Below are experts of layer 5 (counted from 0) of a mixture-of-experts language model. Rows are named router (the router's row for the expert), down (a neuron's output weights, with its number) and show model dimensions 512-767. Each number is 500 + 40 x the weight over its row's rms, rounded and kept within 0 to 999. Numbers have three digits each.
After each expert's rows: "comes before" lists some tokens at least twice as common just after its tokens as in all text. This comes from a sample of Wikipedia text that the model never trained on. Tokens count by the router's weight.

# expert 17
router:418488442495557507494477480527532431457495473459489464438470441503502526447469536516533533491434520499524536541558524490495511495467497514453459558573498514456500482499448544452406472492439561513404480544523487518536446551469508451475475506439498529492505536531496499443471495535484475488455518545537468511502512506471512521486515422501484496522518462519505475497475488549559562502541495521477512490468555524517488466513587500492484509537525477489548495535435461502488513452517493425489551493465522498478521486452468493497487522426489478547506506505468498518487488523494467575529537515492541456475509476439491421488558472517484461507483519423515532440507473485462540491490515521520515521456535455500514580471549501533565436487525455568477536486585501487462470545502448
down0:557582457541483508511516485535573431491530541556485551392456482499585522497489536502507459582475497496488511523544526515502423477489508499452513483534455498518483524490523507466507467501484464543487504448515523396455488527516505533483470527491462465468523421458588453508512461502453435550547519386524530545589491550545490464543448529479550500522483533465519507512510518545490496482466500533523466505492521470506462523456423466478504442592506501460495547455510536499522524485584546513497470543506486486505500506498461478496516494498513499464519492459497485406490545473508412532476473529505461583555566559493465540533471471482509635508481448502459446574556504542486441540543484530547456508566502483488497523554499535596581466530471495443444417528472503498446536567543531
comes before: ",", "s", " of", " and", " (", "'"

# expert 37
router:459605488522486504520531458497500460442538497523407489538460454551501490480479432554514504525529472512516475606478514477506500534453542499546480510495408442440546436500476534485533498527452521467458505481576428479481521474530517457505527509542521513449505458496513516497461478514519525493525449494566566490483519457548625539483527525504441524596558503495494526449451464492566481515427528581502563531555506574523538448510521524499484517418490530506508485494417508461523422555499464522456572483423487521504593465542473462501545479501506557472535525482517514442529495445523484443530383564478453438497554450491547483489491536549440512524497526488566536506484530515496534522500551644575482495540546515420490562505565464472532506582577502562539515464506558444494523514491501
down0:544438451529520479519467483530539487577550438458556478533511493481523536465485476475513502558520471554556524467496521496568485513517491489486424609508459478471506501410514518444439472534510501516466508568499495433553528522491482550514525488496492525525510543491421448517481536571446466504543511473511497453518497508426526527493482479475480492481485533501500519454555458520440428549516556592525470580485515507442560526472538524413545509488567529486538484504473492497447467533518514438516505505483515511476497509435534516498537465561499495455485522526452487498468520466513537518486443482495500495526508469546432507565543440546573463516474502501370523587496503404513427490446515509461542545469462561587485509481495593540483509532465470486545490558559583503500424525497457
comes before: " the", " a", " his", " which", " her", " their"

# expert 24
router:507566495488624483520527500478469495464514517527517536619473449450530524490409526460506444511523489480552500517463509515569488496516477494447523589512462525504539582457575503527465506486475514488463515446502515476525485473422519484477462494513500586488485477497502511525447531528496490498480460532461474497494556395507478502515525441479539446547525465496474380509502439528403549486478525533485508480559565617519435454534548560523524473555556523533480470450445585450484473545446473433524529493471455452534483457481469543476449523406489515520471511467557485452500485544496429509538489492502529511473511575499504497474472521511480561448506527518515535484512521521481497493483550589539535513485472474489492485534527543518455425506533525466514485469560511396518496581442503
down0:486529534491520449455575448454550576552440518509512589557509502426474548516572521523570493535435485458476554517491506487467527505585573518546420497454491550499513475487513533442534533500500451436507447448483457456468478462573576446490488504448572473426428514441565516503509475460549520513558440510422485495466470498511461537457539436529538498466549467537531594473576450508511456562448400573506516478573445589496536481448507531526489494487538485552516438521520503484486490517463485532531460460488492519470471481483474557393540481488507496554529541474477469534524473514515527537447501456507514481514559525590479502411589461468463522518529502537523480506533489458463481512540486527465420488439454465484516484554478463529519595495560513530501435503467490475463489527506488
comes before: "ed", "ing", " of", "s", " by", " in"

# expert 34
router:400495470529514532463516482524455498500537504485497481552467529434528509490484486428551453553481538455558468458481544511497464510497517501463555507564524507522537574507567526527427564461396462466446495433540450525532534531465515498492522514503494479588523466473507488482561518530474461511538423509475540471522418541504536408514401503541536528467536425549485467497610512481449530509502515506477498501493503595463504467517442476553464581487486456433454500511421418420413495543419425543485480492514455451430507480488576573480530559485483498549453568479471502452450437401534542504515377456513578526557504525494495488429525475484432526486492497517514533530486533547548545509439460563503562457496475550503469512528530498504520517466496445557472543449618491540426517415494480
down0:493451444509500510483560475470499434481529410478414500539580567552462479453455540561505458475460558480515510503501393454478489503584528488499505504513472477587543446468510446471527495440606454455525527530505484544505467490503526567517543496516510517477458438467481449528480573492525549535504529483475490485539476427552484419530386510464569532504449543504472490524563400444525453468476433521527556462528538468527474435459436526541510522467562478477496508531434494530471574542488539535511514485550479437535487510545470505505518504497485428485454453538490490495524511477494545565487487465394528458467548510507492446486539536498527523489500542535517499515546486506455494532505487458462562506467535565535468480490548564484439507507460430522505496548441493557414531530448504
comes before: "\n", "  ", " 0", " 1", "|", " —"

# expert 48
router:496502480588516500541577486461498456511504527519517467545509497555436461419510452538514513509491523543549470478531515531539512439523555537483540610513537480544489588491539520540481561466465443440452540461556515503546600436467545433521519548490466562502549457492520507532504432498512485516448450557547529481462487513560517484481464534473475418432504445520561492516566442516476453527524462525555561493517583583471506499479495465508521504534590523561462415475484569475496449491485500421496547414535447501516529445462455482503483539488454548539496495465519488438459481573547456440500443515467509481489496465469563524450549517469488491518511435567586507493496466499459463464498578530565507387460530530521463472471526493526504469572510507450487513519541569441515512483525531
down0:481471489465489489524426571467577552525524551548492488492480505479497439539519530447501467509477475565529452592555429467519538555552475510562520572507514517596451455491514463470479454501509472473605505522485494521502568467469461457521456454476519475445531502481484504420502442588498488432582527456530421517470426512534567519501487488475494503584471465501538567516526488468542486480486454446483496453510544493506541510459498495480512405548476475537504519471458471532569575531479515492505484582454441465428511455481546511501451470532513452503495582471461455465542524512542521561498494533524437547516504568553533555576487524483546567509482509516520503538557485444468553492488457522394523491543456503466527489550557466526489589550529439506528535504448500401527519566586523
comes before: " a", " to", " in", " by", " the", " as"

# expert 23
router:465477456509548448483473510460518488511498433503502494525437491479544599512390460530502507472468441475540468531505466466460548523461511478446534618484553438524543551518512528519485567416461462524440552506479508563473524487454482498462469516509533485490529524516500474493521500451481397487539503477455487443464464438513543476454500536562372527512433414469522517473566474479444434465460513585475489462560596509469492476499427484513564502518454522463523489508492458461454509524458485450536563500523495557525459522485573515471572518552522549462433475465453574466544532561526428534483422501500521570487518485462543490450489458536503502509526466479496537485491486489557556512464460440504545550478558442528504520504473542544553491458572529538515513477578481453513600494546509
down0:586499521532421532462489515514493489492437544541484509502543539456516528521545454454444475447484527407505446547548519513521552484504530491490545466519503580459449544574455475434485445456426512501469482551547472477444535444493527469499499506506559470461466575534484492493457469435497487551482518500522524439480478466528516452509466496572502474489493556565525443459544475509517517549518481526502511497453454438563569436491511552505537450461600435507530478501453498488545533559573432511490526485510483542523506531521482471487537495511498471432536497512517494474491468533507498471392481549542559493520442530498544468512594468485412499530484447531464507506507548416453490483477542517496520557494507530538490525524533481462555608496458517504490460472532443483508502507441497
comes before: " |", ",", ".", ")", "–", ";"

# expert 44
router:553507474540506462512482495518521441481472438491522480487445487465528484395483462438515521543430541551481530478458512520464536549497420591468525489522513564532526582543515534498444515527494464539481500521535407466547528491542525487469487540510519558484466430491520449500470552482467544520481429499568500517527512482501506519547505506510496511526510500515500416517502489518495450464500603566591509495546441571486421513522488562465537457579577505502507467538507473471469531511520456456438543499441418499469461482500503484474440531519533509441497559535462529545476605501508509452507498522500592461489422436484501466532445485549468499490487522558494509572582519497519532515479482618585513521509526458478447522529531479559511442444549535502534502423499462484497488397486532
down8:490466481494449516529482527498434489497536540407505409478497509483513427432594479515449505478530505522559541495529524571500469537556529495531511473504503527472489589522510464494463486510479454570400474445516466516482466441528517420515418533512473503486432537534514492513566481499558483504468543524520473541426549502483450470491543573457458452552486435514492466485454490482520506489567467500461499497418554480452444471484518551489575511458533543488520494501511471421508578574440549485444437541416537499522537576479463521471474504526449498533486533525495527490435487521566479479434442541386433464446478453565567534499453539541500479473518532560479466576439534449474500533540541443516527450490534508499546460462453473420561446480477483443503490512497500498451458511480567
comes before: "s", "\n\n", " The", " was", " is", " He"

# expert 18
router:548508465462638502539535475436444508473476510561464543526477483464478485485496518483509535483461528478516473524554470592509502495511485533424513534473535498462569549481510451473467571453460537460542489515513485555506518545495558459488488560476492446504507497495488469500476466533520428522443478505507502440509453445498523526531520472520500457557546451471491471477500445409524523540474544521501501472486581577452430485461478525556488536465528521490497448503533502454474418460455454520539497514492489425550450532502534512546518557480428511473478639507555538442512484461523461500493527540432586505538398503474464490519470447448493511561496484585545539472572496587504510454465497458497478561493451473489480522519563533472478493508511465490455547468512485427466529421522520
down0:504516520464593577475493529518467539533541532501463544525488489523471559473525489502517489487506599504532489504484537511522451485510487578528486536519569547478459522470450477570447456452517527483455528527498508514466520457462423626546520461475470535502432556506509519466525523489431530505480416469560499542483473493409474474527533465515450529548547493511486510485427550500535461495452516424436512463437537529441543440523527469508482432455601549484501517507481500537516501506469427449463529483503569407575576535554418515443511460538515521578477434461533457496556512463585438547520464497483518452466476491558502528545535502510509510499485475488528485574450548529501441488499534492444548504475506497476560479520550506541440527430500475546422529507433478478426461429520548
comes before: " |", ".", "–", ";", "0", "/"

# expert 40
router:461507505503488439479508495513461533481499519491484470500516453414460473483518506521534530515471481457452501510489539541479491455494498518522571506525555572477506531506468493442485488449489417433472536526571504482575554529478542489508531535516512496457515455515484516370540513492519436545476519519524465530476543526519567474431532514496486542510480510555499464422478534462562457476482500541494544486495511607475465502498449466529499510549476486516502453572453502431536549485476467522450482471513455580481422532493501530518480493492380528506455512477515582456532516553543432466511514456531650513543556525447526510510462531441567601562524549467539557551504491562462483498515475600543523519468573543602551483494559473527484488437476579434509553459467505460500502509440534
down0:513538551504433517485560451513480543446517528445586466480481534479533523485514499524429472529500583501471541424448505455534517481537541424554410484517572565393529539499501536573467548509485499459501569477472496447528489495536521491549510548492487522545524504537459512421483511508547446547462519496542488535506535503432522436521419509517450509483469459517542528472492497481430478426550595476515465495505540499472469569484447521503467537565464452483501509501441493460551439552498522479531473454540390480490515467505475490505490449487539459529448514442496593522564491487536427496523485457539510514411572539504547504463441513507483490543496485519515484533523482388538493424524487495502437488466468479460526449452581461630499484562464633509499525491528533473489548522505480
comes before: "|", "-", "  ", "=", " \"", ":"

# expert 4
router:464474491477613525508508455507461539586457445454501534523512467511521538524474499414476490440533506547466471499498536494530490462585491445558545477507564482486567568544553477430509524487471450471547528449520491571587521487533553486551487504469453497488500519510484429491556555459411472499511470496470519460507483576449492518512444479475481483505526507485559473494554462460523569537512566497556520445471502561493537539516484531533575469494491494508452492553584537409508460460455527481528543456554472490580429506480526512538569496489475495467483495451480489495541490546478482460528504544470559471434518555481566537501527525555474450538570504530529489470519497479471493497531513511479559438467497478579433491483528456503538493530524458490440535472529587465481504497509420
down0:439475494477537521438457475497413528486474498420481487506534501521540490541464470466393582444526510522515558497502523455516534445527536467499512529492502522424465523500561559542519518457497541553458500554457486538568519559508527565573461442457556470490441477480546451592515518528525523491415496519494485501495493542534469515514482479500538581510531447453519540469455552488545431541505546458512464572457453483529488573558514481583485511468477509461534443527438507511489497472482508522515492507570494527479548525405385469513523464512484447483542525508512503525519506524492548533525536505466512521536463559498621552533443564454538498456473519553466534549555520471452548459459326481460529511515514419517519500550480578479488535425433465503459519564461491515584524418491449
comes before: ":", "e", "t", "l", "on", "n"

# expert 54
router:529574521506541493520489447447463424498449462437515547510476536519548507465485456556451496516468513574567529490504570479512481496458433587468483500518532559502561569472533519475497494378485463468417521509505472484500511513487499477418496477525571456529475373552514495422507465534468456497506396449473458507523560424504509549484553431480482474523553484484475501452522448477425485460461545519465517524501545529502515485480479549575480518517529366486492434532504504417463465506417481462501538482514498462447466521430528455460493555545477492505493512491516534507532570551546475468542460484540590519546474443497556457562465487490462577522525518626571588509540469527521479550485482578547496467449461503523452486505463538555488471491548504493539533487525490403503511483503471
down0:502504558489319502486450551549532549447477525508515420524556520482523452505516481444469490547510492519524476415504477505434507530468476550549557526438521592518438534518502462536507560508502509482436500542510444456457461512549518435460554416503531481555494431437537507519560503477530505508541517526476482523428420436470552542501535573498511531543475558540498496480472460483404532513541537465475499514499494502473545444489487448530426486493532475495529473507399469420490582468453473525510468495471522497483491475489513515459536540505439514491524491422504535524522514473547409455544398512507501493491505484562535483554493436470467566471483494492459475512572533500510532465470541521519403542511505560470440499464500463550549456505495518495513522512509461472527441491455465
comes before: "|", "-", "\n\n", "=", " The", "The"

# expert 15
router:484516450492542518506554491536540544547521496488538464520470412543456462477428510502469449441582592536543537497460543534501501523464458439471521483461486452453515523563486486469483446482476515501443522453511461551505533487542534563485490498492556505501462475475517471574451514567506529516498455532547537437508449530587526559419530486460495500557510509479470431496507502493446467476551520503468546490539512545462511497563463479546494514516499475478502461462468489389445457556493519452493534520550446506469552514500526467446451568473432508460483568471436553427535501557541537446491487530503467522492445479448628525560488562520442528536499440493553520536499450517514534544454572535470567552510475468527485516504541445569481507502550459535527492446550478494498528536462527
down0:476518450439488521515458508533494500534504553444496468568488483452529492564495526449539551487519511477522561530489501446484434526559488535516500530503461439464504504443436486597434518567442525554456503511454440479503494490489494494508494505500434478598481451532493549528490434467487535516500487599432531554540520536516517499531398544534505549532465526511456575550486499464451480509531538524434478484473474522534540476580427575470517490520536472464497487475556539473496493497457539469529484502526434539539531480503528498546487588486489504520489500452512478503537493523544532513461518549507476441603570459564505438555494506545482456497449508501430517496492519569525447449561471519484418564497467440514428536523506494548496473531534503480480521472589480423527517549457548
comes before: " a", " the", " as", " in", " by", " an"

# expert 22
router:442531452550550607475460519499489558500510438541503475604507462491522600488512478513541543483475505447472480540544385527501504513553518554475538580532492416513463589503447502435461521488465520438529502487559506531552483517387561498591496506442534461478521499506451522500447535525424462545479503469518504431484458522534501496541548509579457480440548443522484498442473527487459516486541439576515545474509587508482530504495445432501519583495511505483480480484501489472391447467469396471444497507507501467496468492443584419491492524543436614544491524529519532482500493504481531499476485487548539431516470504397545443452484558458513517566512506475524589536484437510486506455490455538524565449458517481536538514491575602526484516411589507601514594495488490477459572424422522
down0:478546452396457499495522547536463508497486524474498508466532463491542488452524487553464467500572541476458488463532528512526475481495463452505539503564477509439490570509559485475480508499535573451485516467489528509538502540500555539471531452462418491481471559537508514473516468473574547512546500518484482398503528502466476478486530474400482584481512462498610468520527500525439534565486512427464469448518497533569507443558455535469543465474468479530492482465439433523449503554456522535501503598522496476554537559487527520470467479431473492564469517546443498438511465529501500527544443492533488518431518570506550524555561494562518457511531527453451493400524527537488542532542473527457434448537573505443469519495459455495474486434509451479494500502458504456493477502484509
comes before: "  ", "-", "\n", "|", ":", " Party"

# expert 8
router:475447501509495476476531502524456458520589437496456451546542507450512549464542532479463471527416478472465533570471476462474502463485511473464501489571469475575485536509482552510508486442472449428513520406496550511518483489509505516499471503479596384436524500415504491549450530490499468495543525533532515492484509517527477467546465498496411492571495443420513557535494542430561528552459517534468532506497484554496494446494497516530479400556520545366501529500554473509509427488461497469503497473520512535533445435447568464534518501478506463441505513479465550410549484460490514550535543497534498428465495561455540470482494479451473471489421507403518543488495525543447553541453494505504533458520470482556474509491498505500490458473523451492519561512542488435554493525493518
down0:487561458495487454430516527509505466443475532480543545478454520464534511523515528509538500481503483538492544442435531500534486460527479438526529470465519432484486536630541644532478498486421525502544454437433502470505497496491543504467564409473520468468537468454421430509479464560480549459544534474499490511477454497601496491620549462534536480466410462509542510513536522459416510516482507472536479446503449496554549533521461502553461463480556518621510468467552408533519435454484533512536545521473487572452551502505490497539494476455498527556420559522481517471545481552521548421564538548450543552480461533506540579494494494594504462534470449504507491539447435510542580547430488493472454465472479531561495514484425481481538430473467457510550525513571449438499465487415451
comes before: ",", " and", " (", " of", " in", "\""

# expert 47
router:484564463499488527479513431488525483434491428515450489502435520488485536499515525487561473617438493467453483534527498512477480504524551433544440610592491489512423545503530498553380514473412415467432518484537508445497508488455558426536504494520497521472534494487570492442453481502434489519591408485593486454454516483543525492514469538567426438494527502419474535481557445498501585452510481519522555528520475533516452471504485509474486505529503485510498449455440520431482502577487526459506504520456457524543517484514560407553487619450472477433520458462441497535534448418516490542461416472449541496543531481510490443495505479493445533488398451430577479506407496491458506522460544600500489537452536483538500599504494519483498500454549505487475510500570490482443555470472499
down0:470463536479497534525539558467519510513513495473514617429419476509495522544458497524506462496460452509453507494505516443423491558470536532509565511430488506508494521511543450497505493466504497474513578509481477546431524468532541555523459483494489563516444427498492469521433504460530486497500565488472530475497502500556473464455487487533457472577473482488519533506523488453449444474506482501548505453532598454436487531481510492462489489515515486468518553494555494567379413586493555530526491479419556435511538464499475476488363523535525547441519488510498553466453474492543495478465509584463516454420470515563514473507571471479460536551537481479534406481454486419494593592523538448498455486564584506514477505508531500563532464475434490495464539521484463441518515472497474
comes before: " the", " and", " a", " be", " which", " but"

# expert 10
router:527504437468555515480477436453499481497576440479508535538492525520546597502430457506512586497500497500502495498441508468476499552498557525481549547491570511506590516474491545486442505448498469470436492469471501557526530516464486451450543555513461488461515482448487527475488527510488452471479428498514514492429549399478531523560533458499418445525521447471513437554463510442459485473512476515461488463498511541498480446511537539502523522486524445538528437576464564475460395490441535475471525524488490462489487508461553455610464572496499512521481496489531526489485480480476474548492426459477598503591479557448543414519453474509524529499471487484558558478565449523499582530467552497523458525470493504458491475539499548484554430523542487628442524477533481489464470535439458
down0:580532454548511488550500513444520472513575491554449507445534480504494453523608526541511480460464521464445497481471495557511519489459440541591430555487461528444508496472540497465474464449468470487442439462457565566439577514423467512474498418509475535490533504478519453482553537473570495549468553507472523564513505499475549459534495550491510561578482491496523490432485526477450501517549523534573485413462534520518487498549516489503512473483482536481429582531507522535508462530578529482514515509484486487428524495530518440525491493485464466465468421556461491521562485488457584473570569470496492437431538563456471481523538467542586549439542432460577532542498464478526587521531429582496484505550507497568516446566518519410510512474402500437519430518535500481485497456466539
comes before: " |", ".", "–", ",", ")", ";"

# expert 45
router:566572489479506525550535518439520509501518460474543499456557531445570549496495496509505477440463536498535484527520500522534518466545501503421459484473596506481518513511544545528523509445510495416469450465457483472472515476507517572457442559556570535507503422476534505482454481495541470545499517544459555526502439498475546513475511446453509524519553512497585450508492449485470442491524509514547547535516512528436458525499457570565529449556451441479448397474494575471472516479466566431560484421501411463453457462490526433464481545478472501495536512566578562533513506514544461440461478526430569508560583520429546493590456481485470535489530529538531558521459387511403419537477545486543552451522445521500541532533453492564500474405498476498428516441465457476475514553520438
down0:485534489507511466461462548494533485531451486508551434529473564432435498484572544545488457458565469453464503536498527565458509472475503419542471422514451430539499501486531558528487532481545461483535474533555474536480521540471454521512517458464482354459468526585487489550466522500477460571527510580446482588528472513484514456453479587460463561507525508523472549450528483511469494478507515538430615505488484488501486473482485493442480466483537519421528525544412477494508537549532453521496478486551549492497504516405578505542464476491490503541461432481471523455474527535467499492482447486496446505534549513461545501506536510529547483487535480456482489511506590458455489517463526584502405485481517473496438478479551542591490554550491508447560475602481516487544461473451493
comes before: "=", "|", "-", "\n\n", "\n", "The"

# expert 13
router:466520384479509518439508525547474528430512428479549458520459468435510510487477484532540408521508494423490477508569521564412519515514499502463545531550520463565493509493532536462466447472430508481425582394525452588478501528423458470509536553477468462504495518481562492513538467539508450521504489497558473415480458527479544548436491535573399533550453487504499498531546464461533520485523532543507574496512488508489534480487470492541465463480442505481455501544456508441433537505490486471475544470574533518453478486488554492531532537544479569501474531507512512530540463544445528562514443545507538563528497490508554466522551481526487468526459499508503521518494485537542501474472489483492551581479514518556451545534541517562528483475581468499442475530531498470464518466527545
down0:449510519501464527566495463450480542424525511564506498483498474532590525476511615475442491496521479438465532500531465478510517480472509508429500514487499499485484414493516525465467518518518461446459530519442497498494512527461521529599509401467498515473559504465578511486504571518487555513462549407536501455525525563459500489592513520455475508492538482463556514509515475416439468519465425547538525511425489449440452457424568564468514538593507518413516533552563488502486471576541437482495459514547533541457499455531469479496474528489526547592568535522567401479515522527487537477532507487429489470507511505534544440510554491518437524502505492483553454531529463483484546432549536509521510460595501579562521527526523537518535518539504443506498512495476477477492504418548476
comes before: "\n", "-", ",", "  ", " (", "|"

# expert 46
router:519495534531508525465584400515553573492470448501496504508490509459497457536451535496527447481503454458557496579556510466506490547445474484492501509527491427497556523495525470457491476492347543472485524441565492604464568537513500468556503528505517504594574467428562456431520489611447431549513489502526497474561466506544566572493453506495473563507506488417521533442548460494469535489549588528474552499496507528459490487469551559561483523540454494453471461483461526333431450484528476499449558426597523548512540473527550492557433460495561587501439585487445579550513449545520474593464433491433474566543502470530502499537467506491494539461478477454497551546496444496538565503413455449491560525483452472490485594483548544521465415474560338545506499507471484492483495546504482
down0:490533493552528482475533525551557489502403410410508451500488512561521499484488537565496623471489523462508511503366527501534477495470476494412525505548528467437523531498511566465456439534427523517571512538573510477481527464479526482472549456540531587547529524506473461529506466548458500529537464442515480511514500437444521542556547489517485520472561445497489531489492604416543482541512546451504543501521553471539535561570462589490534519525556546483524505527510493478495482452457464488459502463497434566451518513553466473552492482514525474486484476526544554461414494454481527564514442486513508445494503501519500513554458507497488530504461457509469511487487500552504555482433488468527451437492472466520481544488457527555531533501513496466509567501499481529536526499506480
comes before: "\n", "-", "  ", " 0", "|", " 1"

# expert 9
router:479477463512536508531482513512500434513484459485479472584501426503533537505506509515482483531529506575454546537525542484549483577402470511552568484582428534522582497463496580514504488472464475514425516485493468498548429516431507588442544507485623547534498503522586474471513421503469522535433450434514496468453481514523484482547532495493406485427498521536476483557561476497496468504516488512510498518503554575514494431512478575518494521515510485465577482547446528444529481542494506476489543448478390494486497524464593499473494506508474547570477555482461511475525530516539444445531426529497542484562490458459533410486468525536429522459502518537527552535571524528415529543487532491524492452507500558519488490507476510496555501496498521502449548532501459472442553492482443
down8:514531432506481520478498440550541485489444526533505501512468465462466472456470534479500489464564528466482498480461448476511463588551459536498574540470478507549560511506489496436493468519429484467534463525507483455383440482516533472516500441466510512533525417530487466443490434496501470551561498534539530474468529505508489564573560600485606544444532568485476486457475431543424525469514530524535560485526512479603477554488516550554521497507557475465566511506399449488476433473487505554545475504451494490498480516507493487513465525527492486508551529486509539482465447560502461524436483525522495465515496472568510470559572549565481577435483522462448447514539483477565583451510524465575457442512542575523486507448520481520483526462514503476511465453480479527527507563486600
comes before: "\n\n", "=", " The", " He", " In", "The"

# expert 29
router:467446443467563466521568531542515492509494424495455471474445520444525503515478508566504454541410494522470495506521504497521432484561480468517514540548505458466580502468464529475428466452403538472575567453532468525550481490472480478495572540508548492482492544489507443484475429506447484556458442556574479451494510545526492553531513539519346545503408472479505537456568489513505542522572472566558521486472555530532546425502486544484559505494475511447444462511436507446408493497481468501449510433480491534502492526593541568497508503513520527540483550494463488468503505523465493552524503502530496472461468463493527458447497570508463496555394475530463503553510531485525500469421444471523525516492517448457462533501617564497469475502512510477510555510508542520480554480464474
down0:437567438540604484572463529491439567547501471441425540493524396499510491517506502455577464480523482436528510461500506529436471453538524503485476433487520575526386485504469527472519534579516506500469505436459498503474499504538499522473556526544484509521524484550593494545424484531488463489540484467524496544509391612538524500461530445548542480477473489462471574481444523495474562493489507518459510573516491518503469452461475462442518540488493452503454497466553553461461439475497481536453417450555461522487483467459504484451510438533575483496478415412464486521520566522471494556443539562580565475496538527464532499459478553447506506481553392531432485470578501496407471481478506505465520523464511476513486478513460450485524505523524433494541548576468461514468521506540430
comes before: ",", ".", " (", "s", " in", ":"

# expert 50
router:523481455522511530521558564484433449454497477483506560502453581485514516504483507501563492513535589450497464505505484490530449482481466545554573487520529457406560455527465489531495458443483455473469543492485498482519462529507454495500457566492515511417455521512580438557533438534489514474487460531462460500575497533519489554505495510532485485538492486511475499497490435466533524505437504543572488425505537546483486503473494514525463523494434467422503472536535510392477463522500554563472515485529456459520463513490538456563493580478450555471498468449538503433501500548470504549593449518586483503445493546443527423518552495458444509547463515466544527483466492548531460513456513518516477561526475514550589470516555519543519464499561579490411503564530506396489502442550510
down0:497578486512559496537518519522494500546491505515513480527498427554535482514530456505529508459502567478511478526511539508526464449522483540478463530494544451514519481471513462464522469478507417505533528542485513522489520473499525479538501549500454443499540533461502511591456493487464482437516496503488449587505494511582546560553540518500452487496512541504451591528532420523439581518450493587509506514540488483466463556466457416485449554511480552560413477520584434421528479556423512410455515413475450513502455493502493572518537508479565541482488535479520479498538466464511419462449490472494509466488511540502532375445484533487490555540426463473457540570503536453489486565490484466449510495541498401501549459534482494467496500557455491546516523535535516578466498557517477
comes before: "-", "|", "\n\n", "00", "1", "19"

# expert 33
router:479536456575479507517572578475496472467624550452493483481487454446527487478446527513541497494407537523548503555446511523480465524564529499466535533587540486498513487502503582552480489521465493456462559430499446541485503382482469534526552495505542532461455479508531530536529472553496498527521508512556500471461501482564537459474510484576462456556497514458458456527524479465534451473486444566508527555539506500528513533588489534553490554533578461474529475444407509513407408497505518375512498458493507464470489489484499459527466555503546478475530532513470545490560522481564493515538469491535508479499542484496504427446486470548520423498465475513452508531504539510474488490461587504538485499521500443561523519457525535495485511574558499539538507478567526545505478529548508
down8:487524438453605496491518560531466598570579532507478578485491482552456508458485471456458474530548534541497582550485498526454429447465557514507510509503448444451499498595485494532466520537548513604450540470493514519535501529510500510467461451507484471534490495421535532515506536506578476534576502478456462547567501537511426536586491533459447499575439445524478495574445442512481458505517470540470537463439470456483533529544515504495556514515480509462524494440518457490506521574478475514417562545443505457619509518560506601503407443468498448482473513506478594440515504552461489560507511534510541483451490488490547519427431509522477521468430481471484557513483545564472431495485452578540471494571487528470487466484507467490479486481580454463512499507567465506572429513470449
comes before: ",", " and", ".", " of", " in", " to"

# expert 30
router:546488517451502508447493473487390404473599532485438490537478474470482480548539484478432568513520551518522415490495526569523466509521531558534528419547554459474548500471575531440488537488471514437502593463489540565599556508495473456453482444479517485521536484465521511483493464573420454484481480533442477431517478504541581508442456451511531465516465477441435458505476509482548528505472533506457507512505500583515480532475449470507515525492475509471431539574501488428511499534458396533469498484461465498483473501540473446489512497563501581453462483485502513449512500433506438493474489456449517560532449546504550513442458520499448526474555491472532606488492490531428447479529452481506538576509489510482521451582508516489407512489532559479461533492540498445521519467467509
down0:550495533568515484499444472583494561511452542530474579479479516551489451486499481470556499456449537436518481525452520501537482470521486456471452570491426551497436496495503387546497497453463445512493538566486472538517479511532431510556552558458491557390475534491506486533497494500492503524445539455447524525484507501490496557471505471535531461472512467461449465489479398483475536468521502476495537520499553488453541511515524462510518450533424458438571521490466515507494546574496518498518440523510533491467465537501537465512491522461513518564539543482545448534573592464528503525503555513434475434527516532500468508428476527483481504517489524473430547491591539499531499506511473532458516469494437537467451550553447448421578434515448459539479546537529507478560428492515491
comes before: "-", "|", " States", " Kingdom", "1", " •"

# expert 25
router:416536556427492454436568542507478483439550530502484473536513497472506525540497482569448430466416526515549537513584566525501447511532558512509444533576453518541522558447525566472417497492419525506506562392620390540478461453458520495544527540501493497549554536538511467551454437486437529542507488562549471505535474490487525475508516498473460507586476452497472481505480486413469441587498466588483513482462508570523541408553518546505533474482514560448457477479463465476510523479489446439489485440478403524543530539519536514543502526478518526538507532482475452439485575525523477558541442520524566508479538533498533460433459513526489487467441528490476534521483543531516513446384451538557503507525492440534472553473529536488464513525492572424434540507480553498485478541526429
down0:500549472453492477515521590461537530509534536524494518423505583516511531542412458442473490510542464519469532530537503555516497518568480553455521567537527507507531510524492529525505483495530565458547564517518500494456508474564509468480465515445482536474410558478472479573475492509474404485505526509503548452538434458487531581515491487519569460469472473452501526496457528487571503459513591512467584476531491545491510512517475537579509500525485492462538463561502491522532465458407532510478496541505531525510384494482489560535520471602487541524529485479513490426486457454492517507441518524554551441524472446501497433539590451436515519497490547442413498512473504523544519452553497537496505493546520479411506545527495543453555497529494532554520537532470431507450530477553505
comes before: ",", ".", " of", " the", " in", " and"